{
  "n_layer": 13,
  "d_model": 160,
  "n_experts": 160,
  "experts_per_token": 4,
  "d_expert": 32,
  "d_shared_expert": 0,
  "activation": "geglu",
  "moe_layers": [0, 1, 2, 3, 4, 5, 6, 7, 8, 9, 10, 11, 12],
  "router_score": "sigmoid",
  "normalize_top_k": true,
  "routed_scale": 1.0,
  "balance_loss": 0.000854,
  "balance_bias": true,
  "n_groups": 4,
  "groups_per_token": 1,
  "init_std_router": 0.00972,
  "lr_router": 0.00287,
  "n_head": 5,
  "n_kv_head": 5,
  "head_dim": 32,
  "vocab_size": 8192,
  "norm": "rmsnorm",
  "norm_place": "pre",
  "norm_eps": 1e-05,
  "positions": "rope",
  "rope_base": 10000.0,
  "rope_fraction": 1.0,
  "qk_norm": false,
  "attn_scale": 0.177,
  "tie_embeddings": true,
  "parallel_block": false,
  "init": "normal",
  "init_std_qkv": 0.0547,
  "init_std_o": 0.0107,
  "init_std_up": 0.0547,
  "init_std_down": 0.0107,
  "optimizer": "soap_variant",
  "lr": 0.00392,
  "lr_mult_o": 1.0,
  "beta1": 0.95,
  "beta2": 0.98,
  "lr_head": 0.00624,
  "grad_clip": 0.5,
  "warmup_steps": 200,
  "schedule": "wsd",
  "decay_fraction": 0.847,
  "decay_shape": "linear",
  "final_lr_fraction": 0.1,
  "batch_tokens": 65536,
  "seq_len": 1024,
  "doc_mask": true,
  "train_tokens": 267600000,
  "steps": 4084,
  "dataset": "wikipedia_en"
}
Below are experts of layer 8 (counted from 0) of a mixture-of-experts language model. Rows are named router (the router's row for the expert), gate (a neuron's input weights, with its number), up (a neuron's input weights, with its number), down (a neuron's output weights, with its number) and show model dimensions 0-159. Each number is 500 + 50 x the weight over its row's rms, rounded and kept within 0 to 999. Numbers have three digits each.
After each expert's rows: a language model's description of what the expert responds to; "comes before" lists some tokens at least twice as common just after its tokens as in all text. This comes from a sample of Wikipedia text that the model never trained on. Tokens count by the router's weight.

# expert 42
router:427395444599480589482471437537621512501616526496580448495548477520425539537625468484545511591526472491572522514459413504478540508518479512457536399467521596501467492479599445569592555531545433525520502429472452510522488508388522521567517546424524468577516489506509463496495405527484528483478483508550468477554510500550599549483596497499509489497486653495493479487476573506473441475511491518545499451462469431397516472583576423513529483482550524608542546540499536492474448505555526
gate1:460551416505474515534538410502481530532462444526550508540449540546450440504497500449491515451412526488470476506549523533525516589517457514407602510432435541453543568484479523525419566507567478503471417583496520538485431570502423428639402549453465447555503528487503423520503510496367526513477564483485460427543553447443572453562490475489478639473500505480452486549577536448497431440442465473531573562466606562490529551524492498549486475547593587505462468518571419513544417493459515
up1:462497511398490564486523521539530572513567496446535500542489467475480465454458449456450518539507519545483483612419533516585493534530543514496591473456623564492496486452426553591519492580432525580450486410502467489515489501494467590449580488582525443440534557489501405501436557469534507496517561496419451456509514466472462560451502538569439584554429552537516526560517533408478537376481531466450556472434471560497552551498561412508566511561382420541459459485411497508487501433516608
down1:543503590519495516547537462391468520557509476515483595415486511435543540479457512478456561581587502457482480490485462439575504473465484489540498456559485502556448536563522445422478554512390521567534517533590469459499432494490552406439602472632536515521463525577500536511536455487493416473555395572464471530378572450518474524455497504447506457495449496511489463525637495513546508562466537597546488537476480592608510569498521441469464582521506512534508492514481507542380579473449429
It responds to: Closing pieces of surnames, bands and place names, often s, ley, ers, ick (Br-ick, Rh-ys, Carr-ère), plus abbreviations like NY, FL.
comes before: " |", ",", " (", ")", "\"", "'"

# expert 56
router:381450486524428541409535541492458476584613529530520565474553446478529597520546524448504460490508517509595507536412572479481455530596502560512455500486486538482421579537408483483573478487613430496547398557552349491453501512521561495517525483472520454524493500494632544490509403532417520525467418498418485423496520519540466479411538402487500473490541620462461431574480461540440479498510463509468475516472581499421508543507509491465544458509524498554540503455441565484439455508490456
gate6:508501612528427562415430478437456550459472493449487458424539520562375538466507470489539476536586521526514479469500517473536538447569534522460498500465608433545483428565618421479497572575503516457519569557487531473548495520467551506493570440554475483438516473467480511511536501406482569543567592459447471546485469518588470455428405388469486530544517487500579492474419501537472494541578483467527390502590449449529572537451476543511550480453413515574490517502560551474567478439388537
up6:517610507483444565437452502464485471514473516468507428483527487556472410479458557498449570432360549502479498400511488491460470450546518503437530506466512476473434508551509549489473545522561533475504448498527482595549508460647438568559543612504505475440537474487467538464549571507498513436419510489585426498478531503487478511471557438484491491491481495536516592515521449533561551560522649603513527477576578517440527443549535400603507337475500475479479514470478512538402560496537485
down6:429502487572410501601535398509505426498517464518489493545584491459474576550430524500392549468538476532403610537505541507412542515399516528541491487565502555558550529450471566491485519453466493436539480494457475459476506573441450567533488524558421544507508479487467439482505405524502538451436522506551611513422506597526510537453466625472459557547578536512412500454565453457531415402531514452530442447446479491434564509535467497479491504508499479555462571552387525524519590582472490
It responds to: Month names and Date headers in tables and date phrases, such as October 5, 6 August, Date of birth.
comes before: " |", " 18", ":", " 13", " 16", " 2025"

# expert 59
router:391449542545452485534568487504480534516565532532551467503436481535604608568528436502502507499430486490564530506496498518495512456514572527491480389471625560507490542458466508528501550440487415454559470408487471538596556501486494536520560581500548460529625530535599530464484525531481546456449483515519482444498452527487529551510513436527517556583527521438461353518495498545512538458621567498524415502510562423501478534525530525391543390447465537566541555510539570579453502396505480
gate4:491529506523555497565443444600492471544453580516466545493429497443532437567501499486482409509462573520546523422461547404479440408512409574492467503490444403550516551616493518557491486494591441460513577510584545451480549456495527434510411458476436475506482483453509524513531534467494520469467445467422478511459487491450458573441545427539467531458423511550472483556443469465463553558536494545460361478541568516528446500515562585455421531420541578506462502418532611427557480496597550
up4:397480417512513455527424556502490535491538498496384464518441550474501496508544531468434494557469491480569452518458566408509458468475431513493515460497552434534516497568477426521445566541513483566573481566507576531563560506449483502534482398497512471367477443501551441440519548430484423455564540507523451504482560478366483503468595596448558459505455521425507499446385413527509522478529444497452397561528425618514549515500450492499415452562544484494443486473560603546514550457526505
down4:463536455508514474450514575420520455440501521468470566507541456497496497511564586506590527520503515537509563382501552440455542455444476469488617553495491540580424498493557569519433500468536481518505428545425432518475492388500531497450399510592548459415440454597455592540448474545512459541488490434525531449421570428504597454512420467554478582545424496538499502473503525465502524494592479425426452531539394463532520533512474497493544456559501431411476462418539523524497492561410412
It responds to: Pipe separators and punctuation between numbers in data tables, such as league standings, results grids, and figures with units.
comes before: "\n", " 0", "  ", " 1", " 2", " +"

# expert 23
router:434468536524466544502543395514523551542544533500556495478479468517520523630541515454581516550435485530507544564467559599423527468491559575451447557435543523387511604496505491496499558486515495441501478474482428543464472558537508441496509513398491406484500575501582540485586491478441492511379432568456494471593501480543442605531437414497512580514389517441471452495459528574514500487524561576509427480537558528472520445568516584428490507457522546617491467523446494436547537455567512
gate3:525555516443429534495545473455443526428411485504550460433496525544562489416488466443519486590461471449475502606508592485453517463486410419497473468469500477511576565624498488473514583509406508465485484447549501504557548498480559439502458451439639465501461502469505469525443442523451568481448534478523525427506373531564469636459442482545468477543590447467476440534513534357421513499514507522558531494484518537587511460550597503573506521510545463508545488386493559476504492434449498
up3:517492545472418539457449476458473563445455562485446384536531461588420512632520473386527487434452507492452584500515478392523531514513507504418528441516521499523500467583485521546453517459521546547533581479483539506496429401513425577508494525503494440475578543464507443474554508436521506485528453501476514563562527477458506585507463492444443582410574514488397465538532433532413508475520467508445582513522514545458533413595493540405465521435575547461530403570498481526512422379522492
down3:478528500557474469551507616486500483466570536470426506500424448508520526444460517573497443432558463518561558545492495531547461478429521538612507505411515599465514430467445520494480491506573527425359635500440486449486442548446492562450576449556489546564536547550566569542491479515592423509567461422491493532486573540421490434527487530524568493459502613436513465439516514522447517443404499535413520526504461546564548547432434480571514489510438464550455469483574512502440534571558536
It responds to: Digits and percent signs in statistics, especially demographic census prose, such as under the age of 18, males, households.
comes before: " |", "%", "|", ")", " (", "}"

# expert 16
router:457476468572528575541512502599488520498544494615440444532534486578486475552539500436591542548452534517518485457532399425480643548512613466488444459500541632529427524516428406493519516531547454457544527513537466545512535511528498455554449530507454483594508534386489460468520485562516542499462514509423501513511499465546510507512554408499606428470351525576507413522456465461546437479424441461511497488548552523498443531497532520443521375464484462508525596474416517544482465485507479
gate14:497549457411568455584445526466478574463441550452477609574507514549442497428478457446515521469538360501535502466437357462546459509468434491423459571502524464463482521526470553464516439488514509394448521543422502488457449473425448507553453629494545478466504617557437536489504498476513529495466554446559467511418494525449554527465565538625525392430520453485488458501491487501482494528454444592460459600521425475538493492497498457468508527467428513467511470500461498530422595522492402
up14:574502466447435537508559428522537533557408514468443507390488538480457511523457522540554527594516542458515463445548517508543442533540522438464518451462501514456502516488437498554484513493595541511462486499537375596427482499468551403480437529464514467504535492579530541481494457486481435508554526525450568468550426543527461499614512443518483503549448471460356476372449456586359490472621579571535426490437472502587526491493432519512532519576453477460516442485481525442417522533435503
down14:456464435522428515503467427530413457461557486550521536484552514561534499488548604432525477525504540445367498538551488551499548505497484537468462540455421488548403516512521512514520615481377559463513451549507569459613432561546542590552517523580482501488559543480453448463454572536472529494452520604549495443546512495487570545508486531486451408423458449514401440534452498478470508507562482453451510445428481499461480492572522506455410481486573605553424467541577504508464408563589451
It responds to: Line breaks right after a heading's closing equals signs or at the end of a paragraph, plus an opening = that starts a new heading.
comes before: "=", "The", "|", "-", "In", "On"

# expert 13
router:464474498586483592556510524515527500447554504621533458560553554523488448568588511483538560511488514479455526529539390489478596530477585449464405463443534537466468507497447404504552536530585449499569492559515491588568605501463502542508393542504443469541517545397509464408575496516542591564460485436460500508504554520547533500530476441479598444506382452568550417496376462463514416495506496435465471459509505506517437530543523498484482385478502492568514540444448511542477572464530506
gate0:568497563475560496513573485544556459462545440561421561554510452503469468549569565573449497460409515416498570478474431541608554502461412625507496461510525572460457528486478520466481551517475484484495515506538458491493520566506551490479563493429447496577447531456459495441496513484580459486522478511492540479509522388459509537508434613485519415407430521567458514500594573453632566564412532509439469510436529377520526547514498473556507494460498465472494526484522613571400590501519533
up0:447550561476495518503522471451564516526468572509541586398518455489501454499485526454523536532535516445421509415512459535460528576448465500392529512611401614393543399584541620432515514529402487472484487471503400534472454500539481471459506602398436489492497473476451489512546470537528426556415468445531502551436463530450476490555496576526510509491581462424415409515514574532480498595489531441518532470519475512492489426482498509500551508500496516403455469514579506535450479424612509
down0:505592464510406525558492525491462469510549554571461468470489514524492462491535500440479444477480568515511494493566504483388545496473547487527558526422441544642542438488530470521460440489430578455499517556475645523514534580599501522498403456499491594538472523478547570541517497505474569498488508490528487498474455481508591548622510538518531563510439528536476547509512524562520560506511468494441551380455570551618628491517573463498434544551446564482576481478423472571490431510389457
It responds to: Line breaks and the equals signs of wiki section headings, such as ==Early life== or ==Club career==, after a paragraph ends.
comes before: "=", "-", "The", "|", "In", "On"

# expert 9
router:465429521531437535478511399451488528495562505514514506447532566689592507507531466518537500562489585429486520451477500508523451517455499481500413554543438460439409523410509539511522538431501422550493470498583390493421547462448446492489560564468557536575585518536531504514530443568498519628508468492480521474505563493494460512462471449568524424471507603464480481507465557491477455433549464469531484507552586464429531530553502455434480396440568456498455476562425514519403528467612472
gate0:468587491559398446443567493488513540436552425593537568473517392498534528417535518530420494511518629471478532506463564504367415487496504520520499421459562543510522528539474448480616484521519517518493529482506458527556412506402465471495529443528555527505521505535492523502539445430466564445551594478504578539520494484565527494544452579485540491608450464515411424482380523451494551525631471539495479520499450499519466507484471407540546529497481552574541392482501549517506585508489414
up0:567514440513512559493498558468512506540535398310552419566518531445521477497571528446541524536532444524421422550551528515422608523519489542549474433490440465481475538507513503407513499505467506475499416505501464439418487415493446555437520516486510543451497385499541427409472498432519528550489450540573445519472458437513463481515409487486456535497544424526555440505473465540531430466453568490550558568528584432590386507492491527487521483473384551503484516507579496395477532501445438
down0:466448469521554541504537579515479557596501590542577453454377570460468524500472464553523531473493477594514455508455458553554521473494387453530516557549501447510398546495522469556495481480509514437525604534457682515545510502458446482586465550412497532469555506474506507489528530576486500574494441543591511419524442621514452488566516482530521594527511522453508584593554506475494515566534627495530466514479517468488452441504540526522569466538524406427468529505531516435517454398516518
It responds to: Blank double-space cells between pipes in wikitables such as election results, filmographies and match schedules, plus scattered mid-name fragments like rop, ish.
comes before: "|", "a", "%", "i", "n", "na"

# expert 32
router:373544450487455487485463473571517475587472546486430427464564577530414456574543463503541493542493484486526432504460469522489519472508559475444440445545520554492525505473439439589555503499541502508548505496491456450550490575503535463482516609414455450500594420361518414440588539503423546566476506540593425435488501534546510381435462458517593470463459597545518488508524618479429427533487571453414447503483529501449472528454534490465477458518506582506527481553488515512403461448539490
gate0:467446531417535481475438573383469451513424530495471500534440597422474503516445567443526555447416467484492477420351473545528545488564441519459496526418397463535490500525477499451506569475551404520493483500566476485523425499543531482479535524606508415548439488400531497541474520498487541472477584433510515505489477553513567501495433542523550497413418523499511550540459461556499611579504606488473498473556520526537517499470495534490465607453495559463475461455507604519564401626527507
up0:555434490517587384436574450496386454398479615507456438614518557506466539489507470495483465442484541527454428580429568560518492536553485638509473538503509530448405410536512460434461473488487529514446472502520563552482511484527429465475509486531435530486453574508469490529452527439450378487469482518456503476516514549530496498570556525458533527558463598490563459654560458525427481530547495439487463537524463535468594502613487461547507437486549482458544508530546545487549533518577530
down0:505401481484461500542615482486458486486462479529530440509500543477581502535446522436448539534585487550551450465611567519464587501453478583417488490507534564493593542482504476482466503616462405510541576540523510516516418464565572462417462608399497471454605517500517508543519539495427438535541468434533503434537600544608470594513562502530477571590471488494553499495547588508487478482505455513539439546498535564457453564504408503495508596544452452446478543503448460452556552557545498
It responds to: Past-tense career verbs such as began, worked, served, plus equals signs closing section headings like ===1996===.
comes before: " to", " in", "\n", "\n\n", " on", "="

# expert 21
router:377372583470465475478416505523449530499491462537518484558563533527458476514467462391498498454445551557458513546476444523511493449441563558421499584517536516403448511449504445580519576382502518429534481504602500493574528541457536511518390562517480467522519478399567511451534483376473502527453418518486453501536545561578536439540485469523558508457445554412499512472495497466561539442480476431454441556433490480525502503469538529463523435481543554477509552583511599477535531376578510
gate1:599571545465449465471443608524499501481543496558541565623557558443573477487544502440528533523492566436427491564463527509450510494476444545505418572486501485517567474476577479535471626476354471466599513582454550498443585489528500512439499495478437519531472490460518547453524532492520532475468528484406436513611490456560448485387511517480519443598523488498516447478480458442611551363499498428490562468508508518537518486530499429489489508484492453487468570487437462526531583475500381
up1:441473421499520499537461512507550499515538553464545497524581523475475443504591493549485599432548485428537517449479533435540533555415451479444401449572481495438499534421426547444521512460468448496386504502491549548503484552501527485444500495519499475480520503452521470577449422400416527527569490520590487422439572481432540572588503462529544533417532501441451575601527501521434565589508459497554496518518467591513489496453503639525540536534428482510482614489492452553608524416432547
down1:542520612542530514522498585560492500409503469430514562509419480554486561478531441484507445536517494426462512502510456522510489532449532570480592541454468557617462457542572484427498557495432517562520470504504589449477502523412539440611457455546488600477556477492468560490493561596512481453478481493531509580558508593595440426496514465478487594503423523523544448486493454540504542500519499417547475466503571425483501508555578373523424502554497493547422546595439495353481496550475478
It responds to: Prepositions linking a noun or verb to its object, chiefly of, plus by, for, from, to, e.g. died of, French for.
comes before: " the", " a", " his", " its", " their", " her"

# expert 22
router:464377577501456498484406519521441581457527492520556518525539523562478471474491469440473521460496553558457522567479463533486552473479523570473500566470498510449441516484555411544566559394542508475518481442590516522546524527501535517498407531493522474525539516318598510427511506432478517559424489488462418519604541576551539476517520484514556518473446611477501457445500541445535532464521514439491449573408548450502488495520552484487578455491586517494469577615471562506518584394602540
gate1:449539542482431483673470542560572566444440597535580474505513516451391441526561533520519522579493575566478523457560460528444579454453494516489451529493510473526491504527485485391441521520506485488489478577570426536467449546461489522492460524497548584417495531605563542472422471444543437423473505504452532461475501476483416528495494422375479558492434459457504557527455424485531535513547496503512616484463511513421532515457498416460596541577433457528444459520526447538429542564499554
up1:542624520493595442508490426531545537431527533529499439464563500457497507470565492510424510540498517428551536494419525539410546548473523522502491507475489465476492424590563447421505574505493456547418459417471555452495418509511571444424435514448521569511448533532466495502503545420427657516506420554452530577504476478436541466512439468464475540517596477559542525460474508547579589443463485504458638494512499436448623384514521465484505489459411537480443504495469508489468477546458557
down1:568521462531509512546539541488419527451551440569425491565523462556531485504491556533468423510466526463467522594453445590478471546522436545491600539549470492494478487576468458542521465508392606449502458450488597508494499548630568528522407465504456571561453588531501538566451589469417443584438494560526509495442466378518596496560518623464536526526510429519489453541525458503519557548521499449520525527532517545568495509509477425529471533403526420532452414432455507485419494529501447
It responds to: Of, by, from, for and similar prepositions linking a noun to its complement, as in name of, result of, flanked by.
comes before: " the", " a", " his", " their", " its", " this"

# expert 20
router:408475434526435577434421423609513535524569533502540486481524523471455547596601486455514540538516477532533622501475487466455515562431564445510463452514559530492534523455509527600575519509501476515523503507504471526484494511516553545538486520471551469543547556417549491477533499507510512543469403500614451483503606540510425458509597546468493461407409631448458446580490563479516542553480533490547505495493427487385421447438571427482506442523485480606514586582497508535495499455570544
gate2:410525545486574507529526493462516377418524518517600581507472522400487414482511482440553627533527511539468458550523432513453518450406613417517524497591565538474482408486441531480490493507397470511507482455398595497507487566562558492577442528501467453458519582505507549418512479455457463558472477500603497497494558512571476561470573518460447507498486402577424521445519471484454498559467459501427504476504398444474466460576508512477484424550438535460492503410553475489460468478477428
up2:442506561559408418433480399415417445569524412475409508565535476584543493444424449509477510506445515520495430500477536478512456609472472482471518465385415595511487473517542551491411435478487557394509494454467415517516508438488430496581542458540523543551484540554543472436461434484502590546504537505492507540439438482513468490504430562461524541450463536397526426552538560544514535534551446473458541507493482520490563530476463590487537545456505493599549563493450528521647493477432500
down2:540478558549502497551415541490471471444490460483553607521518484502537494556561526560525495487590450465504492512401479485455502470522514468468424527574483497501449474497433451475536608522424501418509474472463529535486509475431461601562575467572414434430498587395490502519485564530568523451506496538503454532417464590552446530576446510553549451465419479535532461473539538486417530491484405601594505631487604399538459418503435519525480466500464548513525432488555545549497605520548508
It responds to: Country and place names or their final pieces, such as Canada, England, States, York, often in sports and chart tables.
comes before: " |", ",", ".", " (", "\n", " and"

# expert 4
router:478515451482451520499497550506424583526488537537451476577514555497522465476554506504498575507451445497536588574464423449467644535383553562492425524484474473410489567509579512480580602454527549460429488488562507503522522536430518573511498559457535495514507476412550453553606496482451546524484445485505444466495547622501537589571561420514532469558484524508537525466471516504451518488611452560527440529558516499357451410462583365469538540489533471522476509491512515475563546532549518
gate0:544409512428484498468502569495517433423546543501586545597539488426592560510573515486531569503497459527472501444434468480495505520415602450455550404602530579511609435460541573453509508479414555597556519514469422537544445489494507578399515502630487460549504531508499419554464445491568538490471522589462464423475569482505515536505521430523503548451474547501561364494558497422486527527548486479472529460507549509545489504483477479538543520519507489594484538584450482477430540407457479
up0:523616525471425480531524491483481552509528499540595505469586485452497503490565418501536562464526498552502462553588472524520541420436361477408516551493530514485529506618454460539492549525412538477615530485463551535442447462513461477490421430598584453517485489349502482411580565456410443581510527493515539516433436489516509521415521501548494503438563527530529506464489476459484509567505440542528516591543511455541555442528564527476462515455574564491495463478479453523618567424496512
down0:441511592497496548466476547497611455407484521457477425587467456567554411463479484530525469450432489478547465496495568558495468540492577387512476520523538496489480508554448527455502468490438509540557517619471534533436503443473473529526466484410557501559493510387486502539454479560492468474518506511468478511478399549526515650543556434542586505397494534615516513445439568482471518509569497573589477430485576494555531541491473524614536485449521536510541493605490565449526554595415512
It responds to: Equals signs that close or continue a section heading after its title, as in ==History=, ==Biography=, ===Tsarist era==.
comes before: "=", "\n", "\n\n", "History", "See", "Career"

# expert 14
router:444545538534414497515553471552500535568512509528485417592551514550529547528427472495486499515397492474552471525471520402507456472477597424465497487419550522497438539461482514488489538481498449528595556430531473535464446492455470604578471448438557470490559609445563495484480491469404552534576533460492471403430536535504604452558525468522543534462483466471519401473435545431468524510547446440474406482435494465399494507482524528432571420448550640503544563482534532542379466480523502
gate1:415529479607530577519464470500567655476539481474518519518405536474515528483449535417483511501475468529528496489487505508428455500423401534425437458462539523506409542449504524492437513513459450499500428561523455413559532456483432566472501454477491508545470430509532433514582431452473531498480549490524564524440576485501543571558486511489630540472493452446546443510496562529501569429404527503501437477580527496404459487484522436499536586494540612476583405484564439519440467445378454
up1:473530555498531595593522495540458444538453453481480566636578475518423498555497558460522452465495526362544532446563449478531551496375470441547481496515479542544486542512504463429516469549449482462542457494529557432473451545513485450555431548497469460516503509608431452489502533479604536573496458481500501493535543534506535471512414379452572531517561556529458591481443427528462517565579510572561479538536576529486517440471417431475459485568496513426510594511559547389445484538524570
down1:582395529532469503510439411517480559554453476557470468478360438466441470474494464459456476571470435472499455525531446497457490543537428536488515517516436505587374529508475471519471512502386531418475491531514542555413469568572500515556444487481483562572503507577484495484498518565509501561567574533545546528456482502549458462569524419497549520545460548530439410473475498480479541499566526468613568536520476568543631417484486522453479397419586484487537448483474501560402450487586431
It responds to: Punctuation separating fields, such as table pipes, commas before years in dates, colons and list dashes.
comes before: "\n", "  ", " 1", " 2", " 3", " 0"

# expert 24
router:459486507532363491510503418581495598474485483512543503474545463612612500570542500553490588553465416479573580519462452436501473505505518509550455467472465478409520479514557544534486551481541378496608489490509480497490549510490511565545555547415519474505463529431495486512476456570409581565529395517510527514558560565513555462505601445550559540455399515502482507530533623401424474529596497473529472449507503464399458514487545464445538484466513516519559533512495509528408572453537557
gate0:539487520499389479526504449495490495566491490583407413556489512527483505511580588476374418527546625511488590482504447515584526448533509507537373453495529466456576484478529397447463547535452414536454430533626469489428558469518548504455560541516529543500469460546457535592581442507439519443509591539526497544503529482541499435476597485491442458386433463473494530546501604565549537506521553475497475479470451526470535474466497525510567578505477508572474414532516507553540499405505490
up0:563511525443515393547478572475456497467495471461497478507465479536346517554488481476389473427529455476499527521553469525526501439573507574471385456447413419395547575506509494536484371419564547495495504466440572467438529534494595516427534470569448451476386490565545442434473475409466468504560565521516476522512542519460511480566478461509539550515534416508523504587453457484527461473462502457446482491436467550477566480542480501467495512520499637467548564569496539541575487504591424
down0:519442570562469497443513543522515500511604568495576495512566423552534527504561512558535445473577555494575612470553494507547557534599523518542561410429512398490515456487552485494557560483471498446511501491528445591503470422539473351518453430543581579520447537580548509520558540536465459466438447553437537497495452524528474514498448488459486450449416449425535441491509470469464476457524445578478511496566554430588405480469512484480485498428460453585472528548535571482582592487553415
It responds to: Commas and closing brackets ending names or phrases, as in "Nickname(s):", "(born 8 October 1998)", "Technologies, LLC", plus table pipes.
comes before: " |", "\n", ";", " and", " (", " is"

# expert 34
router:449379503501435492566482472511539541528439484499503437508597514593422470490556508458500464558502516508536561480478429526419506540505448458449467502533516505447455572457447487514513554496553429456575476482629469498548506558456509450485563540382475449472584537495559506413566418448517555597529483425457447473497516530492429433485479378486505435514383532478539458493487574551453454534445503468495433541495541384483410567511534513446491496436459631510428474527576504516510516485460589
gate1:514437493480502465452485486476546554454531482455553385546487488508459489510553444510529576524433580438501541417517510495490536501505346540430498460513600569430434383543469379555535357425515373573514474499560420451604445489462476462479493483532529520462501558530632444533441553383485530508565490518496526528522546480541574551556417500491489547513439490513531552484504493519440547508488481490501535493414456518483479521534449442480572575500491425471478471441541531466491499546478572
up1:546486540470409521475490515492400526517544538535462504525500528448481534440471533644416484483550456514447542540395507520570476512535481468544507526527450497528529564525442541431551455507450653485500530537471475507480356545470526410486510594434517602444541427474501551446418444590493541555547494547526500410560526543469542575499431515595516462472492501449441522546489496460478541483549491554474422515422454554476555485485547472446513449482649540359508491526500530522511451464540464
down1:501481428564484517513499514553454508450417551501467637491473622427567492474452502521510472441483445498495531498514539409576511570467483446461524454525494568554521612538411393492532483415560482607498510548526505438485496533540604494525541561457463471511511497447518489470506490535499477479571483463531419432421484507513468559548493511472460546510565612574483499421578472462487491334530526417403560558523515545552446544465503554562588449591553448529566481518473452466490479528538489
It responds to: Everyday action verbs, usually after was, he or to, such as began, took, made, started, ran, taken, cut, play.
comes before: " to", " in", " a", " the", " on", " by"

# expert 63
router:453375425502436491484449449553491540575521510534593476496514507551506528572532417462638540600417418526641513487453484497405529489447554488544454485511581584486512574598498448498506556493538397453559433531516472453498518461464520612495515521500473492488553483438471448409460504516563505511502479533541459507613488613554518529475627487511566476527433543506545491485510584529478512548516537466536472523514538474455545510600565404527452503451497538544539529563462540505477554458514496
gate0:532406557513487500436578515494474411457514612567469468505481497593495415474522497432564532530501427533509458456475436479411518455516537479510462474555567498521547533453481488503498425533547496396524473574574583504405471521550606436487546468557410523473480486575485483521479559553516519518464452484453434514446520569500506521568526491451562496560476473503555541433488592472394546499598507589503458499384481406477533481505566401458519526463487456485467556497544477382601516499385497
up0:478529522506585521506440571507549411534584587577538462513551497561468505498411513475516493520490408552500452506505580433427390446457584551490472515499478562501475512525465517548485457524509503438544498585452534494478486390501596512494465486529425552545574520448446499425436516515595515543497484535533511467567487571569471480475450440447479496541468469442591487468442550490380551516590533551558481538485416493518529473544575393519454605550491440537415446493485540507612535538614509
down0:480546575474469503474557503572478491574421489496536441500545544456503468522509466462463568530511479434493487417468580564471499473432521479546483459450533494491542535494391497517484424483478471518480467447491351480399509473426428579546527508413464541470477387539479427601469483416538495530509473484481534478433482488367623532459440578521487530510467524384483515525483503552537542504571502473555502480510575489401626485512442568562619483482436544456493583457491471453511536587474491
It responds to: Plural suffixes ending a noun, mostly s, es, ers, ies, as in traitors, developers, apples, segments, often before commas or of.
comes before: ",", " of", ".", " and", " are", " in"

# expert 8
router:392477530493448488509448429523554554465491564471545473573617466533493575536541435379507503498515498509518536491507526525464483545479530477492482441493564541455442482547484438445486556441567387414533526543546443439510469552437537477507467591421460500418506477449597444471509480384491575527513397519556454433505476449540480480473506497454512428451462557473380589508419532554495563471488434458442430463474561456462454452438521542490467525485542536474493520440432464517481599351520506
gate1:563450550479489385584565484403556479411478457536478513571544559472503453493565594628392531481457541494378519514523472508446492498533482507490496528400438459521529512504431500479584548517558612504486461461505495559535525509412449414481507588548472534509513496470382493482497454438478517571568441507481480463565485477521509490547404508491493435484447547521430477585511539543444442416444538540531472563483581506501454496407527428500460486468590473500483575555550480592526522457578537
up1:453472451537479523550486428535585473518461455538534623594515546469490509446501521524439530413442569580442544547533542485457478547511539492577490504567496492424624480536550484524573413496417516457433490491589464528554486467522535477448619403475551606464534577503632506511430469420504568529481463451465537556516429542452532486559462503455471471506532478459528391599516531436513483476501490442536462476527451506505484534476533377500495515481399511589417547473470459520491545478496421
down1:548512451440605542451576607539455426498529503458542625487552525558581524487463426577483624509570467504449492511430461514482433551549530513610471455424492393510460493528476415442536575457462603517471461443509469537496556487483468390480428461458486473509449465527527449482449391529522395509509496507489551498508446436526553554480419463498417556471532560550445504472472478466457503481415572543562566499518533473478454512469535499478530514550473479432553546459463542586584586502482545
It responds to: Words about releasing, publishing or titling creative works, such as album, released, titled, Directed, mostly in music and film articles.
comes before: " by", " \"", ":", " the", " in", " on"

# expert 18
router:473495532542528459477489419532503627556468538571580387590507465492465474444536491527494531511477504452550527523452450566482515462425580442517453487417514465487436540455477474524488589471492446502581520482545502495471484507484535444567520565355535446446566528434522529450517397536469539514540569489458491434492595494493552517571551457502472535538441536478543566543471579504543551575596491527475450448435471423489397483487580511443465358420512559460482581483502469545413433447546483
gate4:543465450552491535545477498472566554511561502475580509496521623559568521426490529433504429421566430578465542507565510571530457602475436574457531571490487462557500506469462452464468489456546452563501420540536534512515603484497507502424497494550436543566546552561504422443452467526531454485440491482553452533429518398568457467495522448424498433500527538410553511522408465523460491529499470531496527539429446493641393540554490507497521379466511569462383515441498432511456422498466498
up4:541449299523544494473574447471485472520430486444547490453474594369483439550553595476548522516556507502544541428482534544479511558506485513486503521534510536488506355519516521496493472498567501418497499548518498472474583559496377536478565487418451440462472553446477543515496465473582472518553620474507488523510497515494436489491410466492516541447500483421406491512579514516424541524446480449496541512511501491519437453420483488466443490500597559500429433509518574513503548389581396
down4:454506498420510559493494586546533586518484521525604505461482504483482464494542549511558503529500551402515531437547428525405450456539434455615503489479580483582459503535427471573596476526592490516585530511589464443489553546511451548440526559591548509424589513564493529536466476454537502465484473590497478516486437430544354396489650546582497405528561480518532539478503489479464474461495487516580545439508520529548525512470531498453588414481520473489427473488438547473526451520540525
It responds to: Pipe separators in wiki tables and indentation after line breaks in nested lists, also %, semicolons, and the verb get/got.
comes before: "\n", "  ", " 1", " 2", " 0", " 3"